python train.py --n_experts=6 --d_shared_expert=256 --moe_layers=[1, 2, 3, 4, 5, 6, 7, 8, 9, 10, 11, 12, 13] --router_score="sigmoid" --balance_bias=false --lr_router=0.000489 --beta2=0.99
Below are experts of layer 7 (counted from 0) of a mixture-of-experts language model. Rows are named router (the router's row for the expert), up (a neuron's input weights, with its number) and show model dimensions 240-319. Each number is 128 + 24 x the weight over its row's rms, rounded and kept within 0 to 255. Numbers have three digits each.
After each expert's rows: "mostly gets" lists some tokens that are sent to it at least half of the time. This comes from a sample of Wikipedia text that the model never trained on.

# expert 3
router:149144145113119129123095115118119137123108153119119120107155131177159088157126180091155099206139170142136133130096122141145126139138143138091144124149137124098112139129179109146101154144130111098142112149140111131105104110094154112110144157
up12:138135084083150122153079143131125144103161156130132106123102111146109122177161102165150096102116102151150141106114135116107129105137111164145124116170155155120126140181134144135104124112102092130144102126132152143117134111117145103049151124
up13:110099120118118113126121127135081138080147121155144154125166158165119131178140126127145119126147117101160137152130132145114153128130082109147151143142105179085147095158107112126127190130125096161098129081169154149152114122177128141119122129
up14:168158117175047121151158146111158133091139142101130124173084127139117142120148127141120110141115127136116157165149094119121103142132123129095158123131117132137130109185082152095115152147115128120093095131143185153075152156089148110157160123
up15:141103145131109132139101107103146155113113092159102128104126126132116116155172101150146127141128110138131124118132115134128176109107129121123149134134109128136179108198168097099123121092148156142147122117156143132176092132120135142118117138
up16:150094114149153071142123118125119101124108122094120137129161171116141140165120123151160121167152122173107160117140127121114119157111077136110125111160134177093140155095169117104153135132129149129111135123164108133148118124133111136110149110
up17:154111185103145116130139169167117134094117138123170126131130096164136094099132103116168132150119148095118116129140126185139145081150133171077136128091134126127137098097143104141153125153130109107147145119141111111145108163126132122096081106
up18:127082126176135102148151091159136148099194173128154130153135116142145119130163150107158104154147139154126129161125096128136148165099131137107101115097102123131127111124122092110103132135070144159108111089140122133156116145110111131132126101
up19:120141145164110128124164112095081048098107097142152130117091119131092115142112148090166127099114157172115158147148144090124121101113104097189110113161151127122168156080139149181105100134117124180151091091152110144118132138147147120103162099
up20:134157141180103163098096102199108175095117092096129136135142115177090141151134126128104123121104142115143135160089138152076136109119136157172159143133117088158142118120151120065123162124176112120084132150126187092147109160107147116132139097
up21:155130107109068099099109128106114121113130144162120116107157131167127113152111153165168107122126143132078120143136186145119153130117107156109082160138180147135108129132128145095081115120128146168131149126177138117115108127122119116154145114
up22:121129133143127120155140109148157155088119118090112101118147185161109127129150193128182137143123151124133118097109171132124126125112153164142120125177177137115128137118170132116100141155136112119098140117117128090157173126109133103142133118
up23:127139137132091100148147133132136115134134160127188155130156135096143113164149134082129128167093122151109106156158162124136113114115120099110108068148146135117134120143144158146069120136120130085120126112159113132156172148107132133143155127
up24:105137134124125138118130167121163112146132124094108129185120104115141122152149137100107157105141110114150137129161124119109140110075124146161163148150118200082190135144123130118146120147149126145110151140120141148134119118103121078090145129
up25:178139112108129110151091075136085071131100074125152131106145115170137124147133103089094134122128136113129133123155138123129168120133110133150131125163122201119106107141085089137092136133102144137138113121102125106135147154099144100123130111
up26:138138124146134122123141153140125148156098111125104152146104178132110129194115117111132178123123160147105133160150163123133098118120126153142120101118117129161157136161072106134126139156143124114100110145126155125133132107099124112151112093
up27:128122122143085135109153097123097130102147077071125123127154110153126133163142145151184117124115103114128126115141163084136129075114082132162141117137116132136138124117101144090103122163132119145139154141143139107128105158093143133125142176
up28:111123185129114122115144137109128134147122095135160095123122123111137154129129139077130164128101088111164130154108064139107157106168108099158090117116129109123159107139147123114120103132118120121149161111118086137156129157152139162137161125
up29:145121163153123123133101107158167150136086139154107131115120105093122150122158156127134134094114076154141111171145127168150172105108192111116095146121095103170151124110150144117166154098156142161158127137128108165118114121125131129139144111
up30:122075110094112117126130142099130089092139109081108186113150103146118152133196171153164144099131088116109143121121165106125177122125116161119130104111118158141145094124157103139150140125120097169122149117154109122132118126132107185113167109
up31:166126143109094120151161118124102128128125151114128154154144153124198116111104100110184131099099138124111137169137147134141136143106121131116132103110123126107120095184162069110093154131133150147106146137149102136106153121126110067155157141
up32:104052133064105092124149139153113157107170160084136176166156103103120105163142133108091153102083150132122154122110112119095144102072108168137158123159145141097129141088106136116157109120150154142149145127157095161169126114126133091090145129
up33:125133165122142126085101113152100135105116105110112136116126116105121119150142077119155128150136177097112120138139099079129115134135145138100104096139124160120119126101106132155142143137125141140146131094113103104137144142107134138100124104
up34:156129124132116118145137135140135173143159147098159146122135103150111120163128169156121108111086109127130153121202096114128110148149113108185105110161143144092110163115140099168130158155106071121127071101145119143171111092149117077123152133
up35:149111128127106107132137118121168085132134182118149119173136138101140105125112102135149139128124106093162147146132173126142134099142149105101162101122148123131114153153114140112093112187160143137158146141152154176116144149135152175078119132
up36:140126102130129139117103130122185163138164139113158129141098137163112136119208136135134128122144130145120136121141118130099145122137092181119127129112123120158143127111130115108121102122119090178078127133116159167144120167130141104116166136
up37:124140132117124116123123096119129091151132144116146128109133134159126127150123115084099090166098153121094164108135139122157126131125101123123174159119092133100121127159166126127058175131131077110140130119158145137105098132128124076104147129
mostly gets: " s", " ex", " cl", " ch", " during", " fl"

# expert 1
router:089117150155118137090157123135123108139115111107173176176114100086113123161101103148170154098128083155157146152094103105121130130108146143136117118149130119123127139119123106115105130152152110140097138100139145130168183139123165111127094121
up12:162069142108103072120146153137145129092143097098111124136161148116149127161134138118138111135126108178124104120161129098120124076152154140122138071157097121128132138126147089135111150089120107132089115121153102131157096111142143160139158108
up13:165066133105117081122150151142139136096153101093106120132152155102142131162133132122130118132120109190115097119162145092118135082152152140122138070161107123131128142123133102125113145084126109128093111123139108130153087121150145151141164116
up14:149124154122122129120105179203153158113104139103110129124133122148155084119111121115115138160115149128115136090127117119117125109155181138101135122168152133095119116117074101126154128105120139143139090126120131158142157114168130149112136083
up15:155136123111106131153168071132172131128134170123110134143101114120112108163150168115141113117092120135139116109142125156161177165124161169130161145085105133105113084176152094097110120151117091085128126125150129125130120153139124129161128087
up16:145103123148102112089136144127112170104152106119147178119143099116094121189156105129164141135089085141137138142108137071130106123113117147127115090131146132111123126137130123150121127106130099142092149110147101102126145175113098131139127133
up17:126155133130121144132075124209131091108106100089129115143143189118118167142129128120121101134141114089140130186140149130128075124114110137147100128161124126125153130119142125101108166159121115105119111080124133100135126171096105099116123095
up18:109107126143139122130127121115099122134100104129147129141145136181113150145160202139164109146128157135112151131147124183132108110130122101160133149139100119135090095143136118112054112149152190100171108137140147154127123145111145114096177172
up19:156087137115167132135168106133167132122152133102141123117136105121151102129155100088120113109111109134127120131144126079157122102106090110113108117094094154142098109134131149157141185133103141128115095121145129099167098152130123096130107103
up20:126128127124129114148109119123158127101138160127096134101167125106118140131127143106119130135151104172149142139177125095132164101103165128096124105143159130162134169190152109137091138143141114144142184126137103142117105139138100122142116096
up21:153118160117073110105118089149125120100112147123111103127117129101137104133102138168198176124136096131112138110131109112126132103149158192126134121136154136122140139138128143155130118104116137118155159118142140145090121141149112098094171078
up22:145116112078133142136114150107126116136118144118133133150147143137140137101138152153131149121129117122113126137136133139118141134150125089127072108086099135099160138164112130121136114110137157134152065181123097111148134150084109127129156158
up23:137101135127086134116142123107074138108087091118148129166131148130130185171121144108139167142103087147117132090085149123104109068144159126128145119157107124159134120112184085134148136171131151113171117157141148151142123170109124124126127105
up24:121136110114100109104152102119100137143162142140139130127097143130114109133131160116167154158096125168149178098129143131134099152105122112114092118131178131114153142145109114155098125136146132162097175149135088129146095171103128190085137115
up25:125135116123112082123128162160133164161147160128137111146130120119099099167125119162126147111087098173140150120138161170119138082102117131068126120138100164113147116124154114170131163157121138138109113148114101145187144113130130156131111101
up26:134149156107079096094120146113148133099102149146138124131126120123100163122128139162139103177158121136149116157119131122100112140159131157158123129120165146069167120133118125102086158096155152127113178123162108164115148171126120125097123108
up27:143130145120123113150088116133136111134133136100088112077149133117104103119136135134103117113120114154145115117165140108138150142115115172172118125138103121114081137160125140088090120111141102112115124126117119168065109166149123148131161121
up28:141104182117094096142133127116136127140130126119098128145134157092130125125116122116137162106129107152150163177131102122124117134123158151140132118135131126112095131140145115147116133131110149124120086116111129149120176188142116142163126084
up29:118123091148093133103111125103158115109122111110140145123149102128082156151135169134173104118117086150135141131134120102147101138124155112172132141139119117132130087134136121108051138128126111134196131148120090178124120150097123078114153186
up30:145138139104151131123095096168174142114161142119116122143123163156130149148127081114119091109165091151145160155145176128163134119139131145142114117152121144089140099138155128076129103115116137096142087092154130103141076139133139158123113155
up31:149110124120106111093146089092116100108133130123115081121123109172155107077125136135172101131107108141160150113128174118123166088141106137140101111156170133100102112091141120125077101157130136147172155124128137125103110115125117156093172142
up32:151126126111096127093077143106150154073134167101128112136122123117116180116106125195128121124162139142115098098119101113133177123111107113151175110164133146096176151121143171122150165151131149118138144120100112140121118140119121138149154145
up33:144114145133158148139139137121101141132173112100145101138153098144138155145163136138116124114137146116148103102107123126143129119126072132154118109097193118163108127101139112094077134146117084157134145147148062078152120127114129100182156092
up34:121076125131138105103122131156120127123100147113141126155142108155133114173138122151119123101104109152141158093144120132108112117113098146126158133139108166141143141089131118148158105133154100151143130109114123175143156129114117100129128141
up35:121147128084134098128130118115100123129164135104113098156123152112074155151127110125108148133126095184093144137171121115113129091134105121122090159149140128195178136133152125091141068147150151127158108108157130142133139125119141136142126155
up36:158114115130125105153127147126091128092140106098129114157118103100125113086154148089109126100122126201124102096151109106111111132160125130115175108135093092132120149129154112173135117065149131144155131167152144106118133077147125131170152086
up37:135100131142126173140147106145116135148156116109110108128141154183093102160133134098138116143103119107123154161159142123148118092132136078104123113136095139131099113190127095142145126176130128091167106079146120096150166117130110076176134121
mostly gets: " ==", " ===", "\",", "\".", ".\"", "),"

# expert 5
router:101105162120097129144105155100114175102147069127168163124140152137117159153138122140078165155130121144113136140132139112119173110150155159154121134135124147110163113141111110129155155080115138148116135126143126102117126154112092134112172072
up12:120077132123110124124200116117151137082144137080135133176136121096148079118131135121154149129146124151137131109160123147188164147143113150173095066181161150129112138172172115140116091130124125094110132102121167124152126126153134131087160109
up13:163097146133096112135141110140136181108136120137132125126111142138152119162177127155101130148117110167146154130146152141117133165155092141138144121117145114098123085154144095123103121102112121117148116140169098136135120101124163097158142135
up14:110124146078127084160141140129114149134180113114173144152137181120113141166131128153169124114127094155120158163104160100089129138068123158111128072156142120096160174157156135128121162142121085170173130129136105118125169149134124133100167085
up15:153119158111105125169120107183127152132133130083085122142187149125138139121174140165129123163126082166149176098131135114102101152117134178168096170114084116098124136152167120127143109087103107162166117158166108141159126129124129089133166114
up16:142114162141123115089144102126122163105099108123114131121137105125163083123120127126138122120113176108112142130121137155135133113137132138173138132095110127115140161133148150112124160156153138140130121139106059123113095127118125118126177132
up17:131119124104113117154141096115127130124132134128118145064109168121145161136126098156126107107127120123141166148145176124119119150112118136110151099128169167127127129178100141112088152157143090114109103142139176136149123103114104178136113155
up18:174096180082161120139149095139136161136159150097095109132143114130102165135130124116128155122084150135126144125130122110120136171129140139168151155134114119157124155114105114155097087155163126121128122096120119128140130117161183118108148125
up19:107106174133122092139129107137156136097145157097169227168174119134173113158118149096139147146111132112149140105142133102087098175125162113167151125169131118108129121096147089184106145158134103185083114137090166124147089072123134091108151142
up20:127111193155097123121150117140171110134146077126173117126102110191143104146159108120126129127091110156083135158135126113070125117065086135166126111117121135122145173119152121104125133073136173161141119114078119156142119158117112116130155132
up21:132102190147148113094139130158102123129133094123147127153149097144173118129138128122131122150116160101147151125116167100121130079069158107161115138129117146128140140092180159118119145128129084121134112122130091129148146142105130149109139145
up22:140106140151123089135189133159103170112097134113132139146132142140134142117117086126139149129148162155168161089108142154105133143136099130184171109136177143149108117101130112167090149107133141118144146091135085147159071103126170072129158088
up23:153103149117073125129161122132133138102147096117121112129150106145126100139118099139111132100117106107094168137137151125129152065112159116126123081122100118114128130141127121100166180130157122135140142130131091138126147115131124054125121141
up24:130113126118089148095144111162139125133156117137147116150144109158140102145155120127104142149121138114104133123185105144130099129077139147137149094156151118145140160111112117135133135089137096131163142117155141125122142147131139115141154116
up25:131089159089097144152144117147153145146163089144145142125100135116097109097114144088143181171133124130100118126183146120106162128130120146113136107113113115092109131135135130159092119103094142135174104103124103124144146110137162087163169094
up26:135114146087111107110123156133081110122133168100149148159125139152124122170113140149139127129111149110137111170110175164090123118100136125152076131129155140097117180155157097154122106151120134137129136128103130135152142159133118130144157107
up27:124124120119135103129113101104102136136110090130102142147145164122132139132132173146152128169138144173149129176128173160154106088115159144128095140149174117115150131150148122130116137127134134130114140127115152103159168133087130153165185149
up28:147112132109132122120089085134168123118174077105120173100146099144130125145171157130084144149098137135128141117148109136110111129157116119145138120148140111158170168147137164152121118125130136132158095110123081090112105160123174122162159084
up29:183127132134087129113139129164089101114132108120155161151136155128112146108119142156100143122111151133114130165119115131159097092109093139114135127128125122102148146144106137159119117115089116149133111129143110133126120129102117160130122143
up30:136120134098135119113133070136136103121108075112155110130151138113121123135128125115132133129104105130110188135149121121136110075116141109137091102136091145123185143109131078165142090107093104122149095108135123128130109138109102117111123099
up31:129119112140139099109117121126139098101087117088134140166140104107125105119133129156139080137081158141137119108160132118115146088137096132137084102101121108102142155070176089131120132135106148141126115107145110130110140113168141151144148121
up32:119142118124156129154130090131134140130131164135112130181173147154145110142143135181116128117171127106142135152106154134096177119110125138131138109137147139085171139108153096095139128122161137114138161101135135108168161106110130137153099121
up33:123098127129127131114103135121089152102146150103126140137128094104122130137113089149143123126098134160145139140133152110131143138141134168150132155145108149107113177120116144126134100127141088128074115104145104124085128090119111129166124126
up34:110135160128098104130108091101127131076149134097169158125126134132197124153133143146140137141117146168138175141115097128158133131110137140148114125158134154123134193170129123155169141137115135143113118147134169122141133167134105150076100129
up35:135047113093132148143157116160098147151065117110153125119147142160119147127099164126117113096115149101102143138135167161123167101140119124163123139132149125105129146102141125120127087121164097143156139103108155128120115115131118151114124148
up36:143118143141148096102155112125104128117110098130089155095138130149152132154157159161109114103082167154088165122107086146145151113153141175163148164120133148114115159124144147135137119118164161130125101138128074141152085143156184169147161124
up37:156121127127124065154138113140136175172189092114130139124093147110073138153154152159144136111127096139126136124151123115112122140139138102135123105101110125138136149128136136116145152135158146093180108118150147152142164143111100132139151150
mostly gets: "Ar", "An", "He", " Mc", " ±", "Ad"

# expert 4
router:122113130162141097093140102172158147159158148123088104124100106108150139147128102149166143128101080153117115093168094129110106108126151131107167101114128161168130128128134112095109124151177121132121133128133138172157143158139051131111156114
up12:168121138106125146149150093102152140104175135096104137107119096115135117167152122133153127120076131121120134120131124135114149153170144174109157094109175168098137121124139129140123145129145122146084160115138139149127126164141150138141139123
up13:122133130099149131090136146117135140150123134115140142092160111114127128130118117129149142149142117149147127120143107124095120087118155132126116094130160131172127109115152146099098112141186114128162135097187158145129121145134176128129138122
up14:136118112067104072149121142097121110092142157121139107112145132113140158133141119146149159099081111167108119132221121110094104136099112091116147112114123143140124109125186095161137092096153149115165088120133119138184147157159073156102148100
up15:172131106164113148135116093155179108132135106126154112142135088139134121132100157111144085119170144114116118127103108156108104135128123153098101108144114115124125114137141159156081105072120157138105110159170110123121121147112092107119146159
up16:150128134158098076070134116166105176164156130117113133164133190105105117120152134126147142137142094191135166175150112133139122089096097148123115094104133150141142113138146115149121155082097149149137121108133123159108075143129095124137151135
up17:143104127106108151146094102173109135134134127140138086155106192146123113189146118143133104107079128108104168118140144126142146128096103115120168134119144136129103142125139124149130120089122065113130160124109133147140139125122095122159133113
up18:143130138085131084090112106180112138102154163127097135136153116131110138101125127121132137120125174174111112119185108118126174131121100164147130114115170159131102125117134122111127134119110158116126141070141127141153110166139162132151096113
up19:179111138136119137139137105101118129141123137104104125122152117151150128194142146163184098096125125135156163108164148158134136111090138143122153097120164094143117140139179146128140102167164084129116090133196181167158097112128140117146153063
up20:125118122115099071094150155130129136099168129110153131169148133110145202171118115123098072130108150124148126134109186144151145138100146172155126101156168121094152159144142153091159132134114159119124146099141122136120068130117111135100110106
up21:123138161133142113101115116131158138142135122096148145119135157077092127134121121158153102107111063142133175134114128108166091109129140163133132111114125109142131128119114065101136162125122073127109090096142128131160111110124133097137077104
up22:113112147138110132122156159127126131154122125091152133122121147101118128164104104119125117163115116173162111110132154066114124147125136123103107149118139120123123135133158123137123162098143141121174167113153112097166135130140091141153141186
up23:110102110095119107162116102116148143104138170116107141140114123121121145172178113143133095125109137121116104124150150126073134136136150160123120120120117131141151121101092121127140145175111141132145136128174119144124121111115108122151132114
up24:101153144133070119100151117124122125164180097136089135126085121118128145146123113102151187134078105130121162146147113091150122153132106102188131110102119141084117137141144133097124111122124155120121136117154140154119157094110125135145129140
up25:129147135107177137120122099158104115146131079142139094157101146171169174126107111128097194140109130106173145121154139113062140116160153106108120130107144117139115149132102106117138129083134110114078143152149121112087144128137108177144125101
up26:134100118148120136113141121106128158118127129089124141150164115133150115067137140127155144116163138122117153140132139148151119155099081114119142114107111149118123119138122114099111099134135113076133148137136087100147147092086112117164147115
up27:108113144114123118133170147130160098104133166116139135140112096151139151113131135143136116080122123158133127098141096118122096101126140153130077104130120168102106151086176139128139169179152108167094093132144143152155115124129144127135165128
up28:173147096154086169123095152150139128118104067105157119105109109167102164123112137125148170089142131105167144165117128113132118109130142152160104115124102085127130099131144124137068114138140113097126096153128119134124170102100143083137109130
up29:173108161087146146125129121106117132107161127089124139126140147118107097177142124117105151125093103139109117121136154109135110115079133130109156115130145192125128137156133116120156101125148134174124151147136105141137132116114120113098095149
up30:150122129117127118075097131116080113122121145140111121141123139117112138129172147112128154122087144084105135139154129154058116064134134117102169144089112129132165108141143136120104122126141137132128135111137134161126078126119121124164121158
up31:127138135131136103158104092129159128123149113116105137081114105103126107114122117115131135121132130102102131174122164151107114155151111147120101146105096135116112117099145117141116123118121101120095145114140081160138117130116148100101143161
up32:149084119128103112119122163181128158144147140127144149126161151128128133125143101155121147101084113146158135153170096122135130109121138117108109040131117116107120111156137133130171147141126116130156129091138136150145126175139102094176127114
up33:146147164083139123156102146112097136048126153161110109143163147138068147139131137166098118114118177177085102144144149125103123114107129122195131119161088139126115155099148147101111138144146127117143092086166126155098144120143129104177122102
up34:114149134133099168096116107100132112097167127162138148116124155167183153134165138096155136103099122160140154119163082129130134149143116156132179130128126127125121126122132076096162129128115136140154117100147127126099141138125108129158088131
up35:175108112128110112117158119101181137103107124124122182121131154106114102118146092151108131149086106156156129140164087104111144091111129142106147105145110197128132113164115134081126171094101138101162127082116090152138103119149135096080123134
up36:148095103146125143143157093135119124145168110115171139113119117161155140115138156130107139133120137085158125115096141074148155148110103148104134156115119102147165135123123123133084094070133162109111149128164125158127126145114093104101121155
up37:116073126140113103140146090128148129135147110141126126124131103170131096190115105141101111137070095133136144097159102122143166099115156163145119117171126145139101127130125120075165108158125140084154178106120097146125114157153109122140141131
mostly gets: " House", " church", " Institute", "SA", " Arts", " England"

# expert 0
router:155141127101142126137134133130121021162139144119115147112163155101138121126155164108157081113110144128165165126129194130159110121120139098111128107140108141093107141141114107144135139135107118119149135122136115088113094161093151139173118110
up12:159096171105141120176085131130149108152145141139148124128127185132144131152185136145124155123098140146107100131150143141132187132102082137121116130128118144116133104137153103119127120161121149139115083167112101163127120111140123105132132143
up13:162100157064136124148117163139112129108161126121133135154153139110132152148190125152094133111111144102103112118109126142144116106141144150163136136163090136094158154112141116099102088126139117122164112146116164082121117139140120108116119130
up14:158147140156108129119181139151129125145088120143120109088140171130107105158145111118170129086097150141107145131120148129166142108130130122102130096155171122133125142165122088111125167125125077138113063121121104128156152152117135141117147137
up15:129127114088110109105102150124104118110127113137130111174162118121111089097132160075147108127142120117133113150142121122131114060148118126144096109168082123101094116164114103148137149174150134113097105099127123117131132110122111119139121096
up16:160092144140135097162141146117113104128137158102157109133159100101169141160135137087138125123155111141161140138152151171092155126121098112136169127156125142161169109172125081160132111128133107119164139149165099163195174155140091093142146133
up17:136108161141126127170117165137178117118121176136145118096139146119147140154123154123138135137124110094120167122123100072130056162107152128162152150146150164117127109170098109149139132123137099134157108119139139121101119193105150099157147135
up18:120137120143117114125118143117133123112119080110118086118140105138149142147157152154149098113143133159106143147130161105119158132163094157128107131136163105132110151129162096129121122100124128161127122063142122169113155097113109120122098137
up19:125139149119132124116128109127146115143137108166195089135103166096126108123106185110142142164099106126110132144161122114133125058165128132161150134127139142096132108140079146155123114134140124117140139123104109119142128154133098137133109156
up20:122137146117112115125115124144158089112171143104164127166098117155159107120148137105114142141100141119164181091157091110135118112158113120149171110094115134095086140134151095130128145133122117105141118162158167154116156124114128138115092129
up21:152078116093104130115178104148144131114121109141147139144142083123137095157100124116162145138117117168105123126150163167167129110100135115129163096144108134106148163153090139101150122142146138107140123141129159140155161138107142112127131126
up22:166090109123129150091157124090115116078182123102124107112158128166109109149130127082139128106123143122126135114142157104116129101110120103113131116151142126156112151151166147122127161145134095114128126072159105121159129131119119134116139109
up23:109113132169105112106120102153107106105142129125122114138115173153125102122148136108157104152085147088109141085132150087110122103165134163095140116111139182109145134141110104124113142086160122109118153137157115136130125135108099108149128172
up24:103093127132062141096129142139158146122150111141133139118135176110140131147155138109163129120112130096163126153165147098132155099174129098134115063126144161091098096174098111157130150114141141116140086120154117104132124112117112124182165115
up25:109124102113150124064113120153106148099134209111125089177104120104128095149163092086165167162094142155128114132132153104139116117129136132133131168128112139056101181124144067162130118075132104108102151091078139148155165198134107095103144129
up26:151105134127103116127104164160124122110155129061146138102142169104124134145134132096137150143136151162123159119137118102159082154136111134135188108138116133094114128155105118137118141142139143152149103116116167088108128135116111130132151110
up27:143088106133110156144150096168130130108125119090128102126136163155117096109173172118150121147095109124122157126156113143136154152146142136088153117108080120140124118147123079138132128129130090144104124093174116147127109122099071097149125148
up28:114109143116104111126150137145166133109137134095156103154109121120104115121141086106119126159091122200115125101118141123120137115149135152098138133134150124113075150106122100083132137156181146118155153078156122116171114126146134148142130105
up29:165146123083100130132155109133113132154154129177149161120121126159152108112135098120160133117102113167164111122125153103124138118155142130111077133057111141110167137174110104123153150141158134154106135086123128160108124154126139146113145163
up30:180120087106075133160118085121147126119160187140096127109107140106133103153134171167174122138088098148115133117147157131086158129124150123162170139175089139097114144129164143124118153128142113117116157122145133084138106108138144090105128112
up31:132151133119096121117103091096157137089136145068114115123104156161112134146141139112178098064107095111102163132127138109104137125121135135144167136136105151156092118117174102104114127154139151132154127121125181127130130139129110120105121138
up32:138124145130126113156150119153153116123134107106075141168142128089119149139139105126108161123152113113143144175114120142147136077121137129102154105151093116126178109174162124120104096115166127112132177148142133121112114146096101100115105118
up33:108146166137119140106121147161150123116131167056135120153121136096133110127152128103127148126137150141130141155113133121143109132165117156119139147170105127107137114125095109127120145099133165107143093134142109117128123196111106121127117143
up34:112120136107120123152152162099151123139162147190160120098132117146116130155140094104164148113095132132143113130132137144134114120093175143096094136123102145145096132113136127133143093118066114116112145110122103098104126117139127155140172112
up35:105124115106125119136164147124160132106120129132169124146180156142146138162072121132124135115103106122126143115162106103102113115136139133120146093159086136107126134124120084106146123133110079128125146112150152122145134169124119109163156118
up36:167149128122147113153134077151115117120139148126115166115095124125105104151134137140137107113121160131158184115141116155162113123124114130153084130127133137128172124156097091139098126117149128153092121107130156108155057118081151154120158174
up37:189105117119100115111076105140186112120141182158152117145101113144141107128156128145092110121077114115115132117128120150119141117168151154125136111094111173112181140131157094143131144124115095121119126151136170138142088128106111094115121097
mostly gets: " the", "The", " of", " against", " The", " those"

# expert 2
router:127118153101125115090142136119155137118103078113091138142124086120073142104142129079097125145149178143163187167083114122097144129118129109113136137159099120122131164154134132089125123112181142091138104091161120115140127136107102137181124120
up12:132086130099120149153132143113142162066121146101114148159202130108117136106150167107110165135146111129126160146104136144145155119152162109121147136138124097119115178187163087113119138180107126146163119132141121123133112110088156095150110127
up13:131132103139084118134113102169134115121111142151129125165130118150144113103124135074130102145115146094094166111112156134134135161124112154112141094151152134184165150153131139123092140143090094080112168102152125101126089103105144098139107102
up14:184118118104079163142133095135127170106131130118150155134126128124107153135100070123124130102115109133116141139159142083125118115112171113124118131142146124144127146119162085070128118176125125120092149138107143110131159078128111117104130114
up15:121138115128139108114151108111136145122111091113157094107124122145101109125085119117102127157100144102098132184142145073138105094135102124081175118144117156119108152132130114118095116135089137147153148123137076129178145171134126150136120113
up16:154121172109124086125151096135133102121106152088129109098141124140131085053128140153142142120150124116125138135108106125153144133125115093140137132144109140081162150187108127130122179135130079135156093086117095090142137120139105155100131186
up17:126112114090149109107117095133133150110143179112152116128155109114118106175107109119139157100064117155131104102143086117152167121096107158109171150190090173112117156175139132139139101135128116114112143137150141133168100133135097075107121151
up18:136140108105117104117121113153165126162120120113116151147118114118139155139153127119169088110161091128163154122139161112162104110133149135113103086170089131117065143167141121123111147158173116136127115135115163099118095100079142122105143140
up19:155130145115143105115136118127153159141136148072097143147151141112160153131118132080100146121126157202104160103140123136108140135162099146096123117130099141146100132161090136110146168128171170114150155073114121161102103147106126136153120127
up20:131170093137121157119110137121133135151108110115131167183123140119148173122135146114094084151134115145133112122116119130128096113153171121100120123129087115096117154131142086124162138127076118103097166161142136120120136133111069120168094116
up21:133149144102129162105109085133159137117113127146129084133098141140136103131121157120162126171126155163094148150136133151165126121139136132113123120124192183146143172083093094132102128101104113124134147114125115137130135147117142125111140119
up22:101117143087106110094139105109154179155125149116102126161136156111142125109104136116168126107141101125164164160081166099123170138097137139127134110125109125115169117173151106092139150147134113164140103086122122121180113165138179085145136114
up23:149088128128088119104114134173121152109100108101113107098150160121097161107143115110145114149106135160144132143105103115180112139148105120147106131147125131144122173139147150151089162129133162105143075153110143109129092092097125116137145147
up24:123117137136072127103152077105100111069103156138116088124080100156149147124125160152143114137143150130135118114134132147114167136124121232091115109142130196089129142160185116144126133164125132137078148119146151112138144136129129106109126108
up25:162112121130067140157118122167104134156106113149151090154131124083122157108106163151133118154111119163081121105132131152196117129157134110122135125136138122129136113155162157138127154156140096112118086138184144124100114134105125089147097140
up26:177093125115128147142133139116113134115138182074180070141122111157098134131144155115125120139084124147142160102121158133139148149168075140145161102129127140170105135118184136188179122120097104130123172123137088122131124153137132139102119106
up27:129118154072142133115103140171145087125133097087135119168109111098182199173116110115127170126144145149120098139165137137115070108139134107094110075139120143147105117110071070117141123177122147111122095098162162127082107163113150132148157085
up28:114116162126113132125097117169161132106129144129112111140136151155145127120132131156127130088152145129120127155120143126116120128124155176136128085135097149091116163123189139111137134127182128136126159077093151102107094118109113148102161080
up29:099084173121104124167102170126151173130143110096115135126117107135096139122152107103158134111122134109159166113127112131099095152134156134134092134139108139123131138141124134126155121133107114133148091158095134142125098120106115119118133106
up30:150112137122091117118131110145110093163138131143135146139122103117126158135121112109107120147135088160146152166121159125156143098155125087135157085159120112120133134176115132096114104125129136120178106087164174102157111129117106151149120134
up31:140105112111097107117096154163107126121087135149106086135119129163110199114131165121107142155117142154108139175110114124125128126157112147121143121135087106111111134145121148151130183117147125091115097091135110114113105109153145152148113114
up32:142108152123152125144113150124125124143098207155128124096126170110121148152160160126116132145135131149128151131124129144094131126157110102128158128117145145116067105166145091145132138142174176129131120139164087139113109168155116148136104149
up33:190133162144123128161113123141145138117105116130147076109145112150119169150130096156103114180119139158103146153139120132127097154130151134121174149154124115108086151125169115128109136155120136119132110119165188142137122146128143130100149103
up34:175137090102142095134105143113117122088102075111143158145150150151139158149157097147094126116094133128154121129133105135107099149149127138148155129113149100136157118131115107125136075139129149095105125113173135143100090132128113103181149129
up35:142148142105090149122139117175115150112099156090129148132133118168108085121139163104151097128142133148116138178146142074148153173141112142176126135121138127099105121165101109106114182160185143167124094065078163114120116095108094114154116143
up36:131075099098134104126112072140125120151138129119134165127148148093131121140146103130097133104136146127115132125154093106114152169133143172111156111136111187128125173157095132127140115132120122103117128120140178153120136124071121119160128100
up37:127131121085145097135131138171106093121159136091169141108135122094118151147103161130075163122083132137144138118115125124153126115115135094134123111175137098141119155121147116146106105087122127126119151120127123135117122140121108107133145134
mostly gets: " who", " also", " they", " made", " it", " would"